{"n_layer": 20, "init_std_up": 0.0215, "beta1": 0.95, "seq_len": 1024}
Below are experts of layer 17 (counted from 0) of a mixture-of-experts language model. Rows are named gate (a neuron's input weights, with its number), up (a neuron's input weights, with its number) and show model dimensions 256-383. Each number is 500 + 50 x the weight over its row's rms, rounded and kept within 0 to 999. Numbers have three digits each.
Before each expert's rows: a language model's description of what the expert responds to. This comes from a sample of Wikipedia text that the model never trained on.

# expert 43
What it handles: Prepositions and table separators
gate0:499521499463471588533486564460463451534492466467491535470543406516516503585562405477545558458487503406542453523495512381455463573509549561458475522509456625541538517541547531559487555537456571536488555481505522446557480557561603427506553595539464504441515481455539563453532465509546561511457549498475597523435479572578588420469558538502452550442557603493525489473510558547512487542526
up0:479425534491457488464425404507469436474471528520519562430530576523532454417447492480444484423484530579581490460498411520460525523492462426507520487456449532452454416514521515509488397474430444456418456593608502547507507475502446495473493407529541586469465467471495445498494496492523504442482478548565453528494473543643569464483448501450468448511457459510466486453458455488537539504526

# expert 6
What it handles: Music credits punctuation
gate0:500571491545520507429500439525549534488520544482488493540544495481565439421643554461540432434488525462552502527525540434543405462499413516441441439510551439554525512478532510393532487563493501606530526466533396553458498499424410486534506474446412513506537509440434514557574482498553573408452545496427557407540456455485521560481487384439565491465571460489496431475589531505498535534497
up0:447499602461530472557439440500455507492476483521540437497594519523473492531597443506523508465515468462548490498529531535567485553519527565599483472455501433478531563513525542539408423501417490586486568543492491461555511507475485524489542539493437506451499577530544422528429437513380513563492531453485424476515484530549530534489549577520529548469495502532515404538546505463490516426638

# expert 14
What it handles: Leading number digits
gate0:551456369527529424501498564471504524409512519522613472509446473545469485559459607479522508502471427493474527552539574401567587503493500412548491432523427518605500466511547456513402426505537488481505488465399553491512538509413553502511489473574549530549539533523535534515525540516521410458484471553555491484508463511430542497531491447572491555547501523564540526525515490503524585513374
up0:549534498556437490503580439475560482648464468457433541531541521489552503426543514474462549509476581476464395584533516523420434477499445604607515512531492494517483441584581477514509458520460495389548590581605388501506572471501471579529476565477498451541437502510485437503418487442488503499503499454488478498509460493494436543561604481524481562469475491455500543484517528454548562407460

# expert 40
What it handles: English given names
gate0:467530507563495501540507457478439386537614449455517528427540424489492474542580458602542618497482576475492507503475466493458478528436509577457566517517503528581515508496501509525497453524490587476446470479521431529501486517493520485513556559534449515469497487491517386553446517467552539578589497614442539509616481586493548402495555515523456468519413557477454451478499412573524461494594
up0:468444515398541445515516493478507506519550429536464476551537395505485470492451449412497549462473412659469474413494465452513415521514512510568518588498519540510419575453522580560433466547488491511490423439494505404462449426491486571493479490500501495471496496467479476502596521487492494513485594592407454454452485488524468537472476410440547456568643529487548492496578628411448440517489

# expert 46
What it handles: Football stats and positions
gate1:477511396499460470532545413401535487450433541376461475613560529412501487449563501501515507523585480475456440633453476452470559402495531523556589487594459517468562602504466498541553450474453481525468493431479431453509499478437504577521585452512502518531512448580519498528562506515473442405549546494478554549558504555411486546497494489459420445410531486539491507624505532443484459519579
up1:612477469450559649470504495503519556390534461493514527473502463543540492536518505455493531514435556540565543572503464530589509477396454555534517545569480473398524519529479545524595545556551574503534630469521499440519415460479555554570534457452515511486529541440458538410375541464465523488431509507397474466533567588517430448526492377526475485433493497485549532460522413514549582547493

# expert 38
What it handles: Spaces and word openers
gate0:590522445586543506489525520503477509539400530448542440528577356540414516526570470497572564560457567467524504473603536480466529533534551523478517540506502540506490550434513524527475578448480580530510506554440573514497506565473452495462460496496505552561590524556406472527450471420537512558442507443482518520556480506506436477463474517495542468497536501510452494516469473558509437548500
up0:490466489594545472591573479508511480460554497455531460486452538489431477519417531530410401436550496544419520546507417452527487429434492564471460456461469409565508472580404536564503603464478462574467564492527424527443373499513515494496505543451356501514564487505529499468477496468499517538407388592517506517503430477484594559530529509551438538434557573493466518512452478396498437449439

# expert 59
What it handles: English surname, place pieces
gate1:553466428413507431538533478518573538457513492517502534522650494478582522537611505503487526483538486592538475488631584502484564553530505456438490487541489517426552422539548489520509526516501549431484533431552527472483483494506351514363475482503509529468455538526477493542508494507465511576457425450452516535536418520510542516555610556528533573453506529488517500554525481586525451521445
up1:485532394602384474472489448522427518524484489529489465570410528497529449466495570485508529506482473457474484436431387514530492472483473485585529560402569517429457527462519554474535551472523555464544527459366446608506609500508592512559636548487510518420476520515494563551461543495540458501564572551503516569540487498432458557510441534478608485574474524480434520479475541556501521532462

# expert 32
What it handles: Trailing number digits
gate1:468531500445491547434570444535380503534491552544549538558517413469464495580584461429552595459562516571512483494536459488437532477467557438522497526515495483519451483436499533601472545483473494522542539529445537480469485499485535549482459582464507483483505434423543432558550495418499452448532579436519492571546504546477497586461493514564487471528557477516501551584536490435551492447541
up1:536503446529559529568402563539530497442509416448570457451496530416545508538460470542490411473526498535510499497465494470464561544418408501426498455650440529507572515529462516469479498574469523503345458503520495520573516537551444514572577458543489520552480575454450579404553530602411605547462422604560425508462455447487517480581492476438467425476492533504490445435458531531477531527534

# expert 33
What it handles: Technical specs and numbers
gate0:428365449502504468463450460465427582426455560490448506469422496528557536547549434486501505428447463569443486540392494430502520589495540501511482575454494504522508486539512499555469467513391542541601528518471449488501507425560540491463553442518440537529460551453485536472602579402469455508415580512538415491455407506436391435483474602621620526483514475584461429570525597422498425453464
up0:517488430468612442492506542420527515477573400570473579406502538572544444539484507482483458495458530478570538476550547421474516583499443487514524464462584477461505509426596536504458452494515491416599484488442533555480514531415530482519475497558497527597467439458494473499473475430489459636520518475497495461496580579516560482503504480487541489453503505477541447500520463494522548484478

# expert 26
What it handles: Mid-word syllable pieces
gate1:579488442435506498448470479464552457530479436478445465485473531465459569511590553548537391454494576533414601432501490425469535448553509441563543571492469477470557471518491571516564601500529564507448444451492508510570404531514547511463505529424544520520407474532526501535491500459409524499597426507515491454540448503443553554483531561550536498529408511494463503397549584399504543518508
up1:532584459578586543466503481468495520501374480496532456487540486451442461508547442577542437514481581533502521515578527456403480442455534473561518487485489521472507469441576505427541574446480475496530493490437456522510505599503524414505441432414459504510464521550583527558533478471471601481529492452432444433528493436493612418486431527542529544567466518569450504503502476460537477436510

# expert 30
What it handles: Place and chart names
gate0:543506487464616462504613478480538474495502474452432534535542446522502543491546510400449491530606476524492529494490437487460539553474534541563463490510436532433482497464482461496480601463498468499532432432473505401471477554555588536555461489548464573392532492443548485560534369452518505510583531361516489528540450413595551474451522572380443516578536564502468491512566459580483540503533
up0:476587446435468592482538576433497551424532600435484496471489471519544477397459409510447470498481504497482508447575584479475393562588448419549523518540546485569479458474561583507575509494493437550598576603461600438431531510490458483472482582526530429546493497558491558507428461544568581542493501509521566512482456564474445529546515449515479490550510453486487570437395474557593445488554

# expert 37
What it handles: Line breaks, quotes, pro-
gate0:510544457544554538498497515527565546543541516441552532445488536472504437475451535505461550493391530484469543526500511509537582588550517534574534490539559491553452562442480538541534473484488587549513554501451489554493510577439567518467586483529405556477533560565506443516498594533524501495518595495449540518552499459482541451430552502480520524478467413461495462584503402541556482531507
up0:501436494513350398524552407482517512451516510447437501611583479525413593527505498533502475497539486576526475504514467390472486401481501479465562587491496435435543439527525505544551510441625466474546533517527489440571448518536461536525370510454567514527468503493550638548578491395485411575439471559428432532545444576500478482567452470593461509531437634496453499470495496480470467590427

# expert 19
What it handles: Foreign name syllables
gate0:495552488522572456516605418516466579541439419616468437389491558451511466428443473427483449582467461447495546566464488540490420427547467474531561492511428563523462557423526536467455495535528601509528513532500511556491468545530490514567465520477538506550447486467521503451520588480593435460494517459489536400482552506418450526531568486488456542482515477507422470410441525544496424517470
up0:484552552585450571542432437427542559500435505488541466552481501410492552430555577441492541559506504449436442486519488529459573489479500418557542387478520562445504383394503577450425345516455524461576537498601523493444479493423486491505503376525482474467529440440523434518446461530494510401565410543547430540539479450504449537505556407465465500565507439448471560581532456450504507555534

# expert 57
What it handles: Place nouns and -ed
gate0:526494486500525472399470428490507475546474528496609456490500502546432517493473527469582488540505568487554536511489568548568373474562464493491590552407484531564482487520478572622497567515381538495576538491582462457477621436494513447368576528507442553505454537494484515510531539419512536543523487513441604509509466496454488552564538533563526542505588583507524473482540456457510399487485
up0:542536496499555565551425540472479497567496466543536458391593565539497511452499497495567509515464505528532505451429527523519468481529500512510543450533476562463531527583454584506570557490531470534555532532571543528485509403497532506555528480495536553571466514421532461496489544413502561481474457508475522353481487535532450526462527561565604406485441488549537457585481504396490395438439

# expert 53
What it handles: Prepositions and conjunctions
gate0:533538456535510487463517507524616442585535491548585494547584519452509500470497552494476522535510472548516495475457520495486512464464611476455495511523529551460533539573593581562494555599516470493553406558522532533616543504519509511508455504485483465439611457544523467397538472575511500528519485421570525567487495483517481506539505466571555623482499589559500428594491501559531539477448
up0:526503405500527618469505475517508388556453576492436519505592565549526448510590557460579499505546499552530533454518482541506565436493535483530533493454502453465578474525580475508551487449567446478486470577452586548518458498471500586431492480567480484489526425542468484439537420481587575519523509426556524483551526466570472578508539544574535582486495540611532523540500502465437535456600

# expert 3
What it handles: Abstract noun endings
gate1:601542566447468440456475582559520524487470509463524531439471476518435474424540451472448511559401517528571470513561537533531471471447464454488477375506581467520560443466436404390418591538593551486460542499480589495502507476482484518617425473489442507539532522388536526472605447455525491358505411559550403512554563460540459529550535476570414471480432535475542509512575434448550489490500
up1:470383419530563504515563392401533469430544458408493523477518542463590495460554546559424537485496514482412562575490483497535468515611474391495522526635457522441529474542432506548434419541479484493383516563476534585529543432447497375519546546574587510490502520495499557528498580483541447572496468454496509517518490488559570475504499447557506558496527512481542582393518491529439348519516

# expert 35
What it handles: Mid-word syllables, Romance names
gate1:552438537448568544496508408488612500528520521483544481433500546494488517460494474477577544491480430465482466520535514540523602453500423612446482466482525478451454560491541526452481511472477412484462498447411504475450467468604524383521420512470468518469515527490637539453474431480397498501494543524534488450486589488557466475448416517413602452474434612471525544459589535493530595486549
up1:536551582468460567571537506455484529478520538491609515425387558534483465550418550554571519516492454485417453522471441451462641493478455479455538552529527425481445614386496486562436529442536446602511478493501438476462485429471381469477478465458548412593510504440513607492470475484417469546535536448450469523480498473471494484453495509402487488491527445372567477452467582469562622564535

# expert 36
What it handles: Place-name endings
gate0:504470558468518513483508471510540512560481514487554467460504504555506575580479451477477545501497472504490510551440593504478536549448488488515456525466518498462536474482505520431439545520595528596457475436541615623496557488518451574525500436460590406509451508526552449610393423487426472504595509527490495547442526496536518565515564523545457522442585488494511484594506474444480486489533
up0:427557426373440496490512485542466486538487574403586464488502546468448434582585498476510484592519536487442516516492527494534448589451495490526429611498514534421497510464500566510409524488517534575440600464528457542478531511480524558444545404503533507512541534460490515472406547523509615509467473478430549533501508467466567568520527462554524606488531522519521474513579451461546514527418

# expert 47
What it handles: Foreign-name fragments
gate0:614428480471552485475409480492549452675452537436429544521492594514532539486405471465523469484474458442536446482457543417470558482437513445597381445527517468541473532418490512356545467584521465510461570436517439396500515468437467441615532500543540540518545478572450548471566522466531471416415553522534581557499459532565499506474681554470440413511605486508496512615567550459416491491551
up0:484539530479633528453424464567558498457499538475547481579522479565488476536529455482496477618446428501460387511551590496490576493532571464564501514545496537475538541452549487552577470562411443563531622492490520416543469534443458578488550422547528571540553511565443503510469568566558498486443523521503556551412354548538506538447568480497542525420490554460489442534522547495567462464547

# expert 25
What it handles: Compass directions, place names
gate0:585538519468517597457480491459493502544577445514504476479484498459595455534530449516502478547426547425491502442533513562419540478489476458460524518449509519532495516628482567464495485455512438527524517490523521529392558526473520453510528403467503514527516529498506471496459533569514498527476555525521514528565435496510480456498547447491485585490506422519497553569522438523480537524502
up0:598520457546473411594437472490512433552501524490475520457608593504466488515476536505460498462485533543430502494510605521506534512525475530485511474529522426499512503503423443549430475538510500521471547497556488557481493538574508531586409488515441495469466548524507577493521537538566430572501416482518524523472528520572410447535435495545498492535514555440496502448499547439434483476503

# expert 24
What it handles: Copula and clause links
gate0:455503396396445444417487511507543550540527426573501507469457429496511427548530505568553477546455598528527647431527440511512504473513560525431600476490482545585461424561476422574487409459510518479552457616462543566465536537499617557444493555504505456526492517482463506482523463435594573501526550485540553492503451510476495426473509546543477534573464548436563534526488512470563574484433
up0:476554579558363466467447558584396560525579433488494469434477573466497524417564530520566381563513511507424447421468427453480560533484499546538531497475496502464510473531566553533463524480431476516566475446533477527544540447521451432551564513522463512483537532465524424482518539514594522473578513476410460521504516417574477441511479476590433458576461456531526425507574535416553396519437

# expert 5
What it handles: Domain-topic adjectives
gate0:512442532465466510473487521502513511488419466554555551470554474478453498513435466539511614457487461550540493492541475476607570487679537593562456532559517500462543508611382462440476461457482552478474532479500433580609423481501460451459596488412499410492645549528510446483402541492517575460547525579462495528534492388467465454485522406573556523486474540490434556599460459472487617537568
up0:516489481411494461529480545469446497472505440529504490474524516540492540448479341515535509600520380519428481468435562545546477532616513560518465488514519533409523589589475518453497411512457595518453525433395532534553489545524475459518473548371492473516557559467520477449480477484488488582549611613411533510498507501512532411543453454528518535463360551442542543538520502514534578507550

# expert 60
What it handles: Census and table numbers
gate0:462522515503561421532483558503464451610493540501426445517518544528478557487535489519570429463472466449465527536567472423507522467441413511492529533534464521493501566446506553487529456429471553456521561452486523585439552457471624554483492478413537520490408461466442524538423473506558430564513536559482589539545471443533469411498513533523556501479538503441529468484638538415494547550524
up0:441492474504543482487472634520514573542487556468529452508443494474391494512517483447494475480572522562546535557515497574491595502528487469482493539527442452534553525612518512542521367494485567484479468522479476507434464496573595478577514423439534523508467510527464536580527490571546526535479476455494579604518453495619464465460590436484506445430549534533525543518488550440580536575522

# expert 48
What it handles: Digits and infobox fields
gate0:484484528469518503516361441548510421426557635470464534586406468502419563442449469520440528514441547553390625437483426520480466498604509451543517540457503548415449469549451501442461511506490503462504571538593492528469533561415493457498485577558518512592504552589521480498451510554504459489487522548483528464440489488471490473454492538420457502384501440449501471483584526561401557558466
up0:554615401530490529460437434607472517466501372461489451501469522482462395500486512466492505554431545457546463565463588499432558584472526471446525510431477571488494591540526546462484506493552483504489497470542635448576409512459592472478599488462559523498520494475475479498521412538516546587559451521362565497507478511453517521545421500384591452539553494466414481517563475441434433443506

# expert 13
What it handles: Money and numeric amounts
gate0:540526527484454534543548529505442541477492511508471477539492513480441468519534423392412465462489504465581516437448448521453423512483552539531470594475525560537410533576458502540561424517446489457546509498492499528590465570502492417352555475510529554473497398464532512501601477488494509567432500460536506558490546544522473456550471515549565461385501479454462535521515473484529476407546
up0:569510519477476516487446495565428544480401566459566504477457543438599476488600562447530523434498477507494505469482358497571519459499592506603448543510474550471430529582538525457561383463491573514468500548604527574536475453519501475428489540475525521481433463491563459514493507430538421448511568465510457535548391414552423488450462512602453386454485433576466565459500498508433597510596

# expert 9
What it handles: Personal name pieces
gate0:538540477495537500495519518424519546481557521508602464502499494525541596511466529527503497485553594487412486494520454487427475598561457500495457463492487520474506419593446509488444438554551491487477519555560416522492472573483527483452582466440528475418536534508545582521631509460578450491441485598566538471503524459472510476506519518439551444450493553510506551449510622485516471499586
up0:510581520446490532499490432522510507492467514491548502526568534498443525544465510461454487423381471405499449596503523472566545599561667613417421529481561505474505493506509532496520439496451533497480587505507539540564535516551463591486463445450449456548504499450520537596510510443497523539459519542359370620469483569417568491443530437625524584489479500489549492622440497554487466503493

# expert 20
What it handles: Function words, verbs
gate1:481559442492392477481563469577467440512435385459483535470452419485445516453485411526430506423467557558530494415469432516454534477482447478498481453623507521481358497547472506520371455585434537561436532524552462454537424546485547439604533545551484450520441493491525542463503463466475542477522585535421451550543466453490459468495527501462497466491468488597431511413497497525487481400557
up1:550451614473508456502551440450504599522550520441489488490537551487639492501546465549523462646514440538389611504401485535439516413483560554495490517393550525525629549420365493462609566470545453515539459538520578562430590491501501546538577424512561452504493538496430550581459510601566396593396498501534607533523530553495559617514518521486532532524469582480491508595483539411414503456500

# expert 16
What it handles: Romanian names and prefixes
gate0:464586460320520610464514588433490473468540421437526542457457470502521485480512521494453522511491453452512497340551533441443467513503575597534451464604465530466517527549471536533528510509504527534519508437451484568576516488505477493474479469473479438490496531484553464531611554629494518473429534525548501553495539488418487577495533432507499448525376480482557493488506495522521453487426
up0:542429503519385496559507512496445472475586499532443504549515487547594501515470491491475549524494426589499394517527428488453597493502534576585506500469500451482528458450477444545514475466551413409538425525490396513592458587475471439413505556542593532625521495489565453462466470501472536515428493545615506500408581549465488535541501444571573518465524504536561550490488452474476434544509

# expert 15
What it handles: Sports results numbers
gate1:440503597487519489469472458519509556592507457478419559496466500551539553532475584486516453485507526439400473576597528385524470576444451566541506480468578496476512572539555545450588490464570431561438538485469535475596462484526571513541432569484476580528444540488546533443522464429504517386551473477496492492474488476492555460506511477615386450452453580486473462456612439423543517483461
up1:513402538371525470508490558454464524485582431545493533513532533553557563447519540526470470545449518490406485530534516489547483535511464530500422510568485467492489562473493476523481439462523485557487508531532528525567479530430451474497476521400550421533456493538555580439386529531517515512446446513425470481569568422549495468560469496587371549553437572615415470498504517564574587489573

# expert 17
What it handles: Past verbs, word endings
gate0:601510450482434437511565505455544508592418528463516464426518456462508492506584533531458495449481515553496561449484484478558554495557460428437459432471469442533522503465517491449589445495478482575405595482403466518541610477492545513440602411485489448476490487522519427572484552572533467558467499470473457517537545511460459521564495570445439485482558479494541456416428537430490557499482
up0:543447482426532434518694527422534485589475497496521430529580399592526382585513528511474423538482493502474466473471521533515538446522450432519413566528561520480424539539439459444614462420462373442511419523491517516516477478535478547579545427505404511475447462521502389587574509506591523437551498609552486541514516529390494524537548521409506510551499485549607534505497461502510488507552

# expert 1
What it handles: Concrete object nouns
gate0:512481440460486571551470503526606479430485461581498443464503428577532481557523480414562430518527422518476536421456486610490423502596531501556579511443542425544506508519550486491634560485611417454409547370472445473480536546540609534486482571543450496458519439415449481492554470476582513461431495446474475470540547511465566607504500511492472474491601494443531566615619519529545440455552
up0:512512520437493566472490578578540537504464417428539503524450506415505444504523552481489485449510502482526477458462490473404513549521498415578474597445534492443553541407509436438553492575535469467458518441566503546418476479525561594458552514517506482525439485516497504495579530567540501473550462436499530499527518413557437564547468550526425458465530533513488535506547516551447566451500

# expert 4
What it handles: Mid-word pieces of abstract words
gate1:515568524485536400526440557429499504527513501450461496425589467503457471506488551587471471547521449454502467440555553530528593595415411515558572534526463449537567541546506566553549519503539485481550537489585522542484530443450472588407422433424466529560517517534510430493480538519461471533435478546526540469489456587533521571554545567585610528535497515531548558532500462493522490435459
up1:418425502495423397480436587577484458575489540435546470482534496514492544467380560493518584493582495545554645517486503432478605500537505520593546508538543487491492511648556431514434569529460509483530486472488490560542461530530390589489477504474405432561453375495513506589481552464452511436490562449513359591569459445549550379522544404426554535427399446484491504483485562463468408480482